Weights of a small mixture-of-experts language model, trained from scratch on English Wikipedia.
Size: width 320, vocabulary 2048, 46.3M parameters.
Experts: 64 experts in each of 14 layers, 48 SwiGLU neurons an expert.
Training: a variant of SOAP for the experts, 340M tokens, 5187 steps.
Below are experts of layer 11 (counted from 0) of a mixture-of-experts language model. Rows are named router (the router's row for the expert), gate (a neuron's input weights, with its number), up (a neuron's input weights, with its number) and show model dimensions 128-191. Each number is 128 + 32 x the weight over its row's rms, rounded and kept within 0 to 255. Numbers have three digits each.
Before each expert's rows: a language model's description of what the expert responds to. This comes from a sample of Wikipedia text that the model never trained on.

# expert 24
Description: Line breaks and markup
router:153167099109108148121187144177068076181079140164126158130140145179151119098153154134093141165032167112122145139127101089165169162122112118137140182154190123180144096163084091101164161097090143
gate0:071170088091133080174090068117158147090148147126145094137120115152117165153065187141073088128084155165110092115100133135083058159103110101162137195169122093129089141171101160057082137152191141
up0:119091108152119168102126163112094104151090153169120168182124153110116160130152101100179079165175058175155135071095084110118176107146159105153143128131121144095179193102159147115138134115075058
gate1:123124168123122146134131140137125093103126140148145141036129146143112122088130130176135081073116176104107154166142154090078131079158169080171101138160109107115137116120197161118100140193162143
up1:128134173153133098175115106137120120119104178122104015124122164129172133167159174138149096084114098150110096117149092113135000114116162153122169092128109098104122195083077116144134135166081113
gate2:083133104143114140144083113143090111115190043128152131114150134085179143100156126152136093076127101167123169133114129119112163133142132157147074090172122119150092164177153143197137120107084112
up2:117073171123151127145125098125113143159139122102175146090188120069153140137052114153092131109093104136128098145098110153140133123147176148120124079102138187073106140090129081100087077171134180
gate3:097121139147089117128100090117128118151110138164113167127141087125133170114082076158121130154087132034147139100112094170058112170124131127191134156128164099056110169140158136139101110138125114
up3:051154130123125176169119103123128131168106113069149169140108119091122111118109102137143190165109132109156135139113177169121161108191164091145120127159126184099135137125053096075143157122153068

# expert 22
Description: First names, place starts
router:103163155131104114172117136126139119156128114083118072147091084157099093147155194155100120091142129160124115157137150128133125149105086096071106076144122077076069117066102084130120141053106153
gate0:149105116200154130150171110186133125216170149110122172162111128171137106115181137117068181133099185105127084086090123112111134151148156057135162142128078122100107142096112144127164197133137167
up0:123127095133157113159116169124133107094123133179123168159078063221141082151159135085099130126058176100168094145187100132132100149122164109179100174133100164150139102147109175109123121111125074
gate1:165116115159125146120135108178113115167149181139140121124148139110092109161169162092166127033170163132147099122221094122134102110110131137125090095125139134164145112134133098078121124088095156
up1:129141174127162130074108119110148135130136121120125121123163123069059130109088141127130084137094131142113131167125155168120118113135124105081116078104131121152214138068154091134140137099152101
gate2:155129121128101129101135157151200080149145194139085126067133067038096134105125130095130187140134127122105109104134052169154108169160091109141133114105150095170108064103099143131155048144155127
up2:094083125130131128073110168134146134127156128139091104178160104162132123202091071069075120097106128140205174097086158153063086129118125209131131078084131138160145131129132139090113093178096110
gate3:141180162074105115136078117135092090178106108069128126189101125054129053097155099096136084142132097171132135156141149102141094113167154164077143109160125135137115083131086102160128160128110113
up3:094126146096138120128107138110152095096193127141130157087116067108111120163192141180139141131121090145086108142075149134120144125152160070146188164142170124150161104146122180119123083115144094

# expert 36
Description: Article a and capital A
router:143166132130144141084182154149155159130200134121137133077092200092101136068128162164129100112116101120164102143135176148137110207124141146120163093181167142192134150143107124116108166103142121
gate0:136178115131123156172156190171205164103152064159141118188060110078116135111170105135100167115044132134183092112150141170142133128133082159118133102107147158079153099185181057096106165140158160
up0:168119121144102097156148129101073154121173152132114141113050146152119104194124167097119056113126129100124155154145109126084205133093093147086120153081187100125119117089101124099141186090133132
gate1:126095131157129132160075132208100156152149079099148173125101093082113140142154116148138165126141133129157083140121106165084115104117168162169125105091101112187199102150187176110168153148134156
up1:119139144177137139137116170166122204153184134161093113179105135118105083079139118161106142147134130158140128134105202061136143130164167161139104119166127154162135194094113179136041072059131149
gate2:181170115169118142057120099137098174129145159197110124115151180130079137088143165161087111153108146151136109102120095150130124052137155171143127146107164155126095134131150153103118119157138123
up2:127101157101109201164108168144134127118084146127155090082114114133099095120092164114124059104097121073162166133111161168128120109053122095084121128126096143109143122175173098108156058075114110
gate3:118119099140091127112118124151163157132158092122168128111149163102126144185122096117093098113110101142129136184104181141148151093087068162139081085119120119076121112149117170145148062091094168
up3:143047112148181105113169105066087165140163150120135078121117085145149172089133142133078102111133114146129141170136120157126152118120149079136095136173108099076083154127145118062127135129126130

# expert 39
Description: Quote marks and articles
router:177185063134159132080139168132170099211154078119097112104159127106103106178081174168156099082118091171151166144152160134183126105153101149121180119153097144168162153216084189097108164140152086
gate0:072113129146115183131140135092203123138113084115099161085154152117110147132067145159124132120118144156160103114120133198088131128176132107189167113184130044144166097117185107072145110142161109
up0:088122117137162063132140141118134114092179128105156049090106077097127205088149191086155127109117132107197087165128124143130179194176125151144173118163121131123141124114166187142130188108158071
gate1:163135150096115180132090124131111086177177103125095168111111197134255129207117136128172096100098172134136133177136141133125063084090175115167125112126062149119132179140134123185127148098185116
up1:155176170127159154150148120151123116194136145120179177106145128154067160116150091169131121139107109154112097104167121174132130154165138164178062115072090130125140067112073102162136176112170139
gate2:150121157102190141103141081103089163136069157105104129120112088150168088121084117140172118086131141130138145115162107084127144119101138100110129155095097102163135154176069138071145033126124139
up2:138105128114125128142134095136142100151118135135128141096086125108098163086144091154102074148166091107119120122195138119108136189085107114087161198103156142119174127115056169112172133159095114
gate3:081173155133114163125147165115099148084112080154110101090113170134131114147040108167179101163126142102135165141177143091157150161217112179062149130158081056149156130148124122114135130131192165
up3:112140104108162124149097129185090153149127055091105179084112151122117108115111116191089168074137131138155116138073144135142096169149099114146203140161171108140169144131110147154149090120126158

# expert 55
Description: Noun suffixes and decimals
router:192085119144100110134115153209112162118071153165136139142108120080158087085095131109131117196091101159142126119162115087172135205092106082137143114142078127124105085110170121165124177174076097
gate0:152157157192153136183161152115156096140120113208131119117103123167174151125155116143135135134145148126113073121124096120187171173126113078139070135104129113179166100139108129142127122144114168
up0:110154101203133172097148093093079129130085095104115142117120111138106095117107102145067107102095125135081090142129115164111078091136124181094152134115125097165109135142145067177078154087097147
gate1:110183182218144060128106146093159230113133096144097097136129149145204076123097123107161134139082157156151072136117092154140097092168164104092112100186184122197145154135075079130114106102080094
up1:133052103155081148109137120130146093059112094108095135149167138103182100114057128100103169101108136165151138088056047121103101160110148040145133117129161110117128154079146081120213126114184099
gate2:106147118116058200149198131156123091101060107142182178086110164151135162182108157153111172100161142095106094118095094122108114180174111129108165105114176137095164091189104158101116045165186175
up2:095089080119154201182049099122116108117110095159143099143174107127126129126127073107123075087115151156159110134123112142082137117135147070165179110129126160133205105153118143135130107131068164
gate3:169141146110130129156113095123108158136063190132119096105081163173129105093105128144103167192073100127125139084196090108070099156110129133115089103059137108113153148130091172177142155135156053
up3:043187156182110141112115129106156145109114133091128137164187089143120128093127075125133065125139108177115140129154108172104113120164171136112157138153089170107135142147135197086158080153184191

# expert 20
Description: Adjective-forming suffixes
router:106146120087118105113149126160113131138109127208151114074140165126129054124113120134086123141081117133095111079149155105163174123095105179122104121158077115139150140152128099123169165184154118
gate0:150184092070122161069172089122106113095156124125109155121150110185156149132082062078116123125125103133095135112131126117138139131128099113125088131137173091118170131073077140074070145142151150
up0:097073098147179099112118168138160107126139077115131139114116174160148082127139167123161068089096224149120157082142062150100096083152150099143116091082190158132109088144121084154191150159100107
gate1:117146148155088138171189110126097175133115107135115197076043200114152139176179155135104145127113138161140093125128100200114099099128139097148149135101175148124174195173151155145119127081108157
up1:059105045104099140154174213128146164109103099104089119112106173184124132119043095100127093155172171107088104128186121166156090116143100121127169159160109131154089189112133192128151118107117122
gate2:146067080109151110136120151118083166176067107155146109121144132177070154120191105146097147125163080141144096155103192116136178148135104133151092124106108065130105119157130120132119159107166148
up2:172179153219143152109174090095149133154115122099128094130141058131150170131099158120115102101134159151119143147164138089162130130162184109161095131157147106125122108172123107115095207059168089
gate3:089142188127160061142090085128111155133120162117135192074097133136149133114171063115071114131066156108098134184129132127120137085182069090135125140172172096146157100122104158187139089048106123
up3:113112177109145180132088223093094069137152077101135114110151134087116071097079129060134160107121160127167081141110159115161131088115085131124077147158138150149145109090137187135087134045114168

# expert 29
Description: Letter s inside names
router:071076151102139150132188069058174158137080180152142106142133091128140140124110138166127137083031145186142099129166141099107078125133118118049169147151141145131113153137227099144061180113163121
gate0:086204114137114126142128136113134128101133156133163127162093096121136120121164091140127119086146121136095093163135105151074048142206160141134104108091101184152140134160165081110067138144154160
up0:143127126123107148133232088107127087117109128122094144080094160169164176144113163135150124153089099131126123163071063166201169125158086147131139170125188190210138112114104134132089152157104165
gate1:089086154134129163100119130114101155098086164184098081123093170143144148091076114122152105148138103122178141128122140137156096144143100094148105129164118154079110087114128098085115140138196174
up1:099083128119126159168146127164179144174129070143093205121127140083113132135078131185137183141120089125121126104239114096139102157153158112116120127119180104090078163105140097142151167063150100
gate2:153204094123140160139134140178111083110123154158142173056119129108150106106143140146108156070057156158099135117132124113130110118088098140155236124117099153116127115162151193078120135066156174
up2:187138139120128230069104122143143147138100106145140174108146070123152139161101134104168080159081121161167073159119102104115145110200112119175182065188131109089177151065174150130109214103128145
gate3:141121161074123162128189117138149125118161110171088130150124099138158087114197138106137092178132150146143125168098131093152124106143145148159115126117105125157107172196120096117107103196117182
up3:120119030148158162162103182153085133090128104114138129130165065089165143088117103197082143164139104132100133158090099126141123134161157103111116133077097114084088139101108123074149147158093130

# expert 2
Description: Noun stems mid-word
router:123139172137115102115157119176119077161170164171112153138140089165136130105175105070029158100169114150119141097106146153135129095125121146157173156130170116161072099107107070118173115141103131
gate0:151147144136187118192135150164127126147163129119097090077116143151150159110129106167152163060115117097150125173136135105111124176093124157138097071150159129161129149151053140133146155132108172
up0:079150178150162140198156111087187141132132133098154163124102121094150132173121095103081067105144136145126125143181096116147086149120084102099129143147084155119128076090161148160136077078121133
gate1:103055139134048131144180103143138204144116134115137107135132127098154105082198129122088097145130101169080220128106083158107157112102142157097132127095160188134137165169049127107135092086102127
up1:123144117151126106137113158125159151164204138123135159161141141099127128156113122200109188147124160151096114150168176176124184148089131115090141069171098083182201160186111094134150091159153154
gate2:101115149115168109105125137138097082162155143117152134126152102156130171154123135125103160113134127204159119108116125100098130132138175150205126134122122112106050158167142126110136129102111184
up2:131107140160142172089206142189163078129092110095072157103112040119161129109081167094110071080137114090151127087111170128118126114123168154125153113100108174141131145174119087077153157111091135
gate3:105148112173135124136107127106099151103176075203151167172075112113072131177181097121094154079102128127099107089124231089098147130078113199142161153087153113125097107132091123155137143135136116
up3:119054127140095071150149067109168119105119188111151081058121137110153107081114149087119160089153137134080144133142145102138165127051174131128165120099159160111126137163147145165158109165088103

# expert 53
Description: Verbs and verb endings
router:120120108117093160106145103158104080128152172170114133109142121103080098136112096163092130174141182073138110123162146115103157131086171157074126159161121062155085141115131068151090151176097127
gate0:147117134071133126121127174187124090112110087199154092156104124134147080165139111145116127141100087085070075130035100171143146176151110097167075165173135132088101154122170173138084139123079164
up0:160143134144091180096120036156151180089174113090043139109163160101152146087166102124111146131174094144167072106108124126111130124105160159155111089131128141151121124187162123117141116114146107
gate1:159100156173178142092152220127133157125195181118098147082164102144127140071134143117137119055110144057131171155145190129067110095094161157144170137144120133135081083071122103150097098108108048
up1:128155094093125108144062113159075085111106075086177143197089139142145138149118138068168175149128102100115130138115094142175049133150121072127146120107139171112164148159141138101129134119141139
gate2:172131074170099135172105065118103094171106110143154169193185156098101087122108166165091157119110139135099132144195183131142138125107141056183137158131117110101133075150117115182148163149031168
up2:112059108088074156155149133117115085083077103093199124162105146136145141085145160179134087171131086155154090171133034157135170110123030118097093112137090108092181087124103131119148156097131127
gate3:143119130124139147138157091161122155156129133139093081177102085142099095195137089160156133162171145139164133119155111103126118133182153138191103161188152082138144092141150123133072145145109153
up3:138131099054129101103102106164126052111193090152136152153140152128109140138144079150164108119088225138161145083117131114086121155143146180072112103062127153126163129154095126151110187116094110

# expert 34
Description: Foreign name pieces
router:150100171086089112131144116139168138128124135101121110164110125111144140122135143137149110113110128145155078160149057119114107079115086143113149093111144118107127111149115114109122164159173088
gate0:136127123076151139217132110122163134190161100108065115154123174122133135131088086117119116124074169088115135110093113142112189141095064120140151133093111168088191111101132036100134150161119110
up0:080127157150135145101136043154078103141062163127186168108065099131137168141152104167179122125189131136182116134098110143152156144097141139116160119151118140134051140129149122156143114217155098
gate1:130173194195128040105150109107129108134132166149159131099172114105155132172170192132128166146138048099138128143116138172108109166150111137091079147110118109131194159141151175146103096149109170
up1:144144133122065197080097173113133109094116153119074062115145072135142143102125082170086089076123094086114110128169174170133161092079153151118153105087075100078149179119123107057129158131140121
gate2:128125188134080141179095130156053161157116102116100114151155095099159107100112166150117148146206125164173114097136153125109087130082071142051148125081153163110168068185106141142168108137137129
up2:154121168130118083102144094195100114092090118123140058128164136115106150212077114173106113083138058111103139096114162163108089155108126114089145152136146180113178073085180167107057178136124081
gate3:115170197197105172089148119173096197124088196168150091112143123134127128106078085160171121115131139090125072160139087100085149139103165128115188146110095074046150158122124120129103158124155147
up3:165149122132165068185118159169090161101150092093108114142167161147164125150076155168121140065119148112101137092168107116138082089148130156165135159108098115063107157115147136181122162086111077

# expert 0
Description: Name-ending word pieces
router:130147113104122102086161134104151192231103128121078139153123090074102108143106144103102126124194142115150137150171153199074095178155090111134124148122193147097118048157176137105154074123113138
gate0:127117090122141111154158092097103090098123147107094111112102108181115163148109139101163078109134085139114198141140117167129087126132098084165150113130111129148153099125156160159101123148144102
up0:109135090091118107102091110139118177130173172106088100086130096103094122107098147137101074120075151127140079107194180160099127099121094121118160126095138170135151182167174136134141078157138104
gate1:203134156121160121160131142170108097104147104145115092132129087146126118045194152132148118157130138083167085077125093158117139083125144153124149150161142017084123142101158104092076126141114121
up1:153086199092136196138102065138135113083169127109132114115110162130153097111136090178146099119149146145122118085140084118145092101118164118113168161098142075144160157145149129214142156149093059
gate2:125127121136169154132151185147137144068145149117146123160137089147139110140111170166115144076139133164091104038137119142146116092110132133112135126215177135117167150096108087119148142134184154
up2:105098165163136095145136131145172108114145107148116108151142148136173148155160171133132128144099097161180132074165110156185158083120122164101100129128097048103102138128127153108129171132155148
gate3:132145097099137128124128108125093147110127112086077143164159115134115118146079156187177165123148098123178120091057160113132104205128133082172146162136141139109113136142155103135165156133116074
up3:117173205089150158126098137084093115088107083099117117129082154117107137122137122112132149079133182133134076120121128142107087135172105153166164128161184147157176152164082101150094113092115178

# expert 45
Description: Sentence-ending periods
router:136169132102086166149136122072086094169068150053104118167108136101157087128077166136123150162088140094131115065135096100107157139150151080093091129166140135116166098156105170087129103144094130
gate0:107123081069150153157164094155102126117159114101163125128092121115179182103123150173112129122159105153132169114137098146106148123148150133124129168100111153152122123212122076105149111116113115
up0:088125099159210148123093188106091081082154080163160107136115146103124091127144115077131106088099155162079063172133147084138144121100099122150132133165158164087135162099080194137086125127156130
gate1:184158167117082152075151114170107120091085133109104115097126187105116099108105149125159145144117137172186112159172194075102067214164165162116152139125137118154143179122112154152058133129143143
up1:224104169145115127094126147121086122078109155093135130164108097150140162140144099136107158070147042139090128169136155126119076167176138087114094146147159128153107148098146117107143080147139123
gate2:120139165091128179148098118086132179198165164095126173156091093094103068104113157181099079144189172115183142107099108111115080104152089126095143101125078118134108192165097099147099151180070198
up2:158052151168179107137106151148132127101114069154128126133135105185079113139156085200123156115165051184151164135137186068119169089087141117149140134065087142109212100140131140110126137136142117
gate3:139101130080170148138113177160072121090172150077164118156125159113172145112127145164106121104135136101117214120153189159098160090140137166143122100123134077102149165143100098097160144147123132
up3:151152116132124112113121078110128190113114151102098164122125119110184153105131073175127114093150171193146155152141068124158129118205123138106171150138166116108145151143106068126131055096120160

# expert 51
Description: Numbers in tables and lists
router:159161101092084119105138153188144098141070140052101093106099133133109223118091169084126109075138158118134173130137148114123139119104173087145102173137086156092103071093169119097152161114100140
gate0:134094121123110150126151129097132149118153111076096098130031095128124120136129181094119113128153132150124157135083124124071134118134123132086159197189115102082112091181087109182104147180128155
up0:139152089149129161144130128123107117161072099079158064136077148099108129139133172175160057160135159148050139137092121114128122120148121182142118114180105156102142059133138134093095134137118174
gate1:138168114121119094129108146131125153136136106102104132128125147124193156120140182153119109115156086139126116148126119084110130101116111114126131156151140128118128109129142145152144130139145156
up1:132051142094191130129153169123107133177100121112142090168126134111111103073134113107121117072134175119056113133116170141117076190185101128153128116133122108143143100124105103169083134114168175
gate2:124106140083131056139157142133142163108146131087145141141079128139161089153130086106090135110144097175180169178134123150082112139104106189108140135136114142075109135115172158103187133134156127
up2:163119123160109161151219147124106118094134075083175083152109099136114109088118120091157161108159089196119163135148154130109099170098096115196157056127135126185120154070095158154143100153139085
gate3:097150112133118151103156100119098134169104132138104130092109113104140074113109088183131103103156132099133092129174171099117201131126105101182139092146121193083107118136187123120121178130148143
up3:163104102136112167112161155070148094126104135043125129118198065107154123153185069164143087126167159164058172104100127106139147137113165142093120144139156081193030129136055133104087140156109132

# expert 25
Description: Determiners and al- pieces
router:119111104128106157093075117148198120160133096120170100082120168123101102062073146140133149161153151104093106080161152103149099157171120147111156129150100184113146164115101134121141150155118145
gate0:072062116084188161146153125146113114063100109196155141109101141121106143085069119175173171149148150112109179138176154144145137147157121107189168145172127118153143136136190095096121141180115115
up0:087161156150083119193150105128114123074115157128120104160187160166129160115133136057115135171163146095184144138158060104145065171131150129091095106108137145114107171171130119114200093146137071
gate1:120099051130145098114159115138103138169099141128114135152115073132137176144092099097176155198143186117137166123118156108155161116173011133135081116144108145090072123146113158123127191094200131
up1:121091083160174162071152174138123109154085110170186120124120166065149133116122140110089177078142146099167137117113121195146147089115111133118106118144149180151087104134114129073135095126116182
gate2:126073158208122193156124145104152114118130162156122079150129126131110120060127165128173098189094130115098078135111105167109122122166132147171133077063112080139168134145116104137136130169115098
up2:195169101118091121081106146143108081134089089145115104110126095124123167156085169143076164079114129073164115123130171061133156126133126147134153150125181139134174113156146117157101141113103129
gate3:058122117128086161117152117133090112110163114119065145107158106145126220076133113173146071108106169115172124105126126182151148095195120141183174247138147123150163136191144137113167096128129089
up3:125110173166184161119088161075149094111141094099156064155125132177128117131133083138143087151121165134086120128155103171127130096118095167146180137131116140186176099070125139169100139149137177

# expert 23
Description: Line-start list markup
router:131152089113099155140121081138092074184147145141184139105164124130082103101172137139123115163157127067068088142136134110171130076204208136107141156141143128130103101107135100075128173129120168
gate0:128166071081121065136150089127078126107156151145084163100157139092144099130074155052113140142185133104221171099136116106135132191146168113158120181071144182099129091105162087084149130132159132
up0:205139113176065153125164082123107177149154081178117112104084116106096089112094118133140188185182205110111105167179148219095068059136058119152144106168123075156159144072134149163083165124167148
gate1:059110106085157109119158126169124107136103187102162154164098133100115163148169112159118166128115147061099142125137130141112167106143136098141107141071149144157035174134110059131150145099076091
up1:092120117109089175113099198079097137074095116076185107123071108116153116085148113181139166141144148111124159147113086108068101124091083116124130078163133131125075165104130181196144103189131100
gate2:137162165108088117158147165112094140110150106136072142125089121021090043114148113187159059127115173175194042144152123126104169124107141136141115089169112092131130147125095135091165111159162092
up2:112116078109102062078171147144159111134187123132196071150152109168148197140102078120120148171161128068092125157116116143117179154086110121130137214096103162082111128131129138131086153183184131
gate3:152092197141109029173181109094119140115074137127107112145122156150110126110093073134140125159160113153191134119152102139175134164073115201140099134073100086095110143108128148127118152128118148
up3:108207103119152127161206079151148125110138148040132099100123135127142106124145134118119102148159138109111119113113134135137091115162122125124165147214126129094092106120144169168130155209144114

# expert 56
Description: Plural and verb endings
router:102119129111179150131139138120152122154098159172175100147147131114136118121183114158181166138066190170148123142118176131086167090105124154068185100156169076159123093188175098109073167159133128
gate0:116135135074164111116152151156128115124133131155124146094115102099117148179084168197148151144096152123128142095183131035139068123122120182090084170083078102127131100102146151116088101104159150
up0:081119116140165041074084125135086177115077128125170167119126151095190149122122131173124126104097130120162100109121159127092082103197118109112139138132185151122119102098166151187073072115195151
gate1:111107107166122065162162155137107132160069100193124103138147128134156099169102167144113147097171124115142100085101160135104158138098105116167132135115116174134136109079137147179197166106135119
up1:082142094115067110122079141091147132113147102130127081142066164103106102170112161114044048188119139118110092145123082137113096118122117130055158164085115081159122073186056146097101176127125128
gate2:152083100108104166103090136048144160105191125127147051167105122108133140123110144096145097200116080164144117145160067164132078121132108100101127085180108079053188085105127188095122121091088113
up2:141094143128111106123109122161140113159118191143158164107124105134127141167088117142101096180134168175070204152166133138159119144167122086122131127110147157207150075122110081121121179130202108
gate3:125129119124147113107138087107139152131092098176108124163170086169182075166115076166123173108138126106115143157165167098130154136079091137132082162141127153171124162089126139177132148134105137
up3:156135161099105111071143113074073147157123056177119129125189159187095160132175147156136134122154086146122110136142117106121110152097091140115120145110096141144101152126119113179082125121086067

# expert 54
Description: Spaces and hyphens
router:092101136127119089163143108153105151146125126158123129154182149058147150180210148142177045099080092174110166147117176117100092149102131144140060169119139095121136168090157181134092162147122101
gate0:105130167123134199134127148125109122129136152148125141197110124141107133083087113093202144092133118151056113145156138106153113136138133128116105132111156165096153105106098087157138203138114146
up0:108193102145187117140089126151062118117121086164182131123088103118122177123125125151079198167143101181134145165178134125146139140167126149184108144109165109111120147096098184118087138112128113
gate1:143094157125183082094155128118106165100144134141117092084114160097162125112186131122095166141163063107171168145124095145120097137155128160105113208149149053160183101108146158139101157053216147
up1:113156175147107164120146120085130138124086135158100147144086107160113126147151099175137115099179137097103095147095163112119092220141122098128107095139151084133110037149141123162088147192204163
gate2:130100162162156138094155087170070128100090170115166122171186220110158090101072096166124138129083105078119152147111115117209150067162103166057119107210165118123048160134170085116119145162180136
up2:141126145170181103126143058149062083164109185118134127149122165125140082112056169152092105099130174133085106100124165085132155176171099165144144093186194164110204082131182131112177130109140133
gate3:087139110111071133138152131133136146127092115124070116121079148122141134157194176135125131093142149126122123126094109136110119120149072100083142118136075066058117162114125056176119141129191211
up3:134113098154102163152157162130108124097145124175119071138113115149117132171169099160148177103119068114151162084156152140120141108115150146103075155122137114067105133169126138123157118162186105

# expert 33
Description: Personal name endings
router:127142167146117165131188107092117162128109155154105131094098162108153127139124153121090100099129173191143061186146132160163196126131150120106144119094126151099058140104143136096147108157178111
gate0:096156162094116105092093116160130149162134084145143098157150168115147055121102109091131142093195175135184108179131113132103100155104104123161171126083109119187132095140109134091104099101138143
up0:133074138148143128168113117165084091089127167109134120114086068093095153108053104129109167153138093113095116164133155124154122147101119098181148149097172125116172100089125138140171138136106115
gate1:163114115089162189106180074131116138087146152189103140077174124099181076124189077101171195089124108173128056128127169117120067128112137114133171131115079127132138156170134139109118157118081127
up1:155158139136175150128134165114110101191109138157139137126139142185146185157132115107143168130129112152107104144182140156124125129094162094122128048085088126088157067142147143099115146151105091
gate2:126200083136166113097051126090124124182110136136174148152118160094168177094153128116194099107128158073168125103152064142135122122116091166106114150160196171085130124135152111139141120142092135
up2:177147093151120173091172168101120134106132133133114132145104141102139177110129120140082147161132163168087111142171090112153190204097109199131122104143125179117091097155113169122120145162111167
gate3:159145157080158123142109187132066134102115206155074150115070111134114191160161145144076147149099153115156101182126158177210194168133115117137173121162149082091163147052082152078104060160151087
up3:146156113116152120136115133139128098137150115089123125136114143064118105120133154077157128186130110164146163173092121101151114110140097107155138145065128106190120151176146148107115100074131102

# expert 6
Description: Years and sports-record nouns
router:124120088119142100143129166171180076038133134166121117085130135162156155078144099152136130143129116106094101111133165109107138153125139110136128176119067105102079089123132140118211118155104129
gate0:148134114099128141194150145144132119174140072117164128108139138192073122137102130127190064114107080198179075089166089115098103156125145076094095221142119078146170113073122058130142092133142108
up0:101116197151205120106116137154143103125089142126132154219119111106104158101119182106064100124188176098059139121095158203190135135101123153132222094147133127161129107063103108196113155167139133
gate1:122084146075149153134148141167168172126133132105128187130143218067140086162068098141120133133105166155042141132128187152121193117124199153189121152185143135147128102109105098138147135136149142
up1:077102094140067100146150140142144133130148141123055076088078116088082122119117142086107158145150145189144123150108136160104082182112105137097129157129144086172150154174125164164081186156148183
gate2:195155142076199152151144113129107180099101140088143124168127175097091129140167075136152125165112061173106128164080194111095112150129124092085117090118083029151188114152113126160177061105144096
up2:177173163097095143096152192123185153172131187075111131114112155133174108128146164134122137152111140221146160115173125134118120075096148117109114165110119112096172147115084144098116107180147132
gate3:087145143121118113105202137099148165196126119157177155096085125107108099153167143112176134144167154142151093081154144143130186153132124156130090140151174106120134137148112163068130165165137181
up3:163146036093184108164102132094164115100168137080138139127063143153113112195165108096146077126083160142114118084062110132130138115147162152122125135104113146130179129166108163099104161111087112

# expert 13
Description: Numbers and years
router:147135108077084146190085062161128145078072104114089148081087156068181102141101078120104122090111153175120082126127107102148140145147186140132110114119126109161146085082182139123165107154132141
gate0:117125133155128151101116119145096114127151108105127067140198124115129096188140119155122086120147144147085154106102110096102151137157131180208113164101165155150136154134101076132128054142149127
up0:161111086102100131119144143146149119106153159136164112122219162135146115110127140137100101095125168145181166144078135136127126166146158185147123133155149123172157136122080080148113085184080205
gate1:139145101102055047142079094178092112172171133136141111098102166107094136176112091158051122163140144189174103129125139128163093170115144140135122126042083176106135134140182124100071165159153134
up1:125098183139111066176154088131153121160156116094149142152204141102134138153171071138097054124156060127096115144149141109113190140186124142150114151110097110193114120147115165115158137187123107
gate2:145136168132137160118158077051130140119171112127084160145053153171154058146184161136070116073132187146125078097162144111154103037123116100125140103065113110159128149125169151134107164143126113
up2:086115103141125140175111181100149133089062138107075044159068080109127161119124080173134127158137144159161117112138094126132113109115077164105098168136164082095108106125176104177148174161103143
gate3:134096124065147114154152138115137156163077100104161136161136135093228157131136110122162081083108080103164129063114140123074108172149154115142091122069127113184130206090181149097092113109095062
up3:156140159141087154099135111103146098120127130188100146110163132149083118135121137091175129188137122108147146138115185121153124142145133110171122094127128166096165105149143087162178142098066142

# expert 37
Description: Narrative verb endings
router:168133134125184158116153106145095145110172091190127155140195111129159123129183137102120125115065130091112124123160115094137171158157172168098142137150069062132064106093156072111146139094141152
gate0:109071130108203065099148110119090190158186122146127147124156150094127127097156080166121049093081087144156087174172101148119128120140108099141158134073085090124138074098151139078125123103110109
up0:175202120120111120110173157130133179160117104133131094163046043152106134116165089129130140050141156123165099087040112130108131161131113106115109128153068163085144113136083108170134122160143184
gate1:124122136158121127128121112107149118124138163082134143126162129127102107181123101121075120129165184136111092142077140117171133148074096153139051196099167142173145128086149074148075142137130169
up1:067119107130106070112130179197132169091102145144123122085111166098136095156137095080130165106160173110117206076087148115141143134123114181132095168138128063134083088172145135068147141131120177
gate2:174131151136119072190108145083133148117118119193177131141082114121092094120116169077155119177055182090131152100134165152128141161096143160084154122117098158140147122123141120148180111107168155
up2:155095168168149105099074133125074174170123081153182134097082163164163109126125071165102096126148107108112112114114120162078039154148158155099152168060108178090121127074191113159107109172149133
gate3:122122131124162208123116164073135086108141158173118204150199139096169132119183112130122162164159193182119114169177146167177139141121094177139111095109181146107156139139191061141084112116164180
up3:139163106113140149169164138092143164114167157109149102075159109096139153107121127168134103090130151060142207079120115136150182172159094133108114109181125144155109117125129159162130111190150118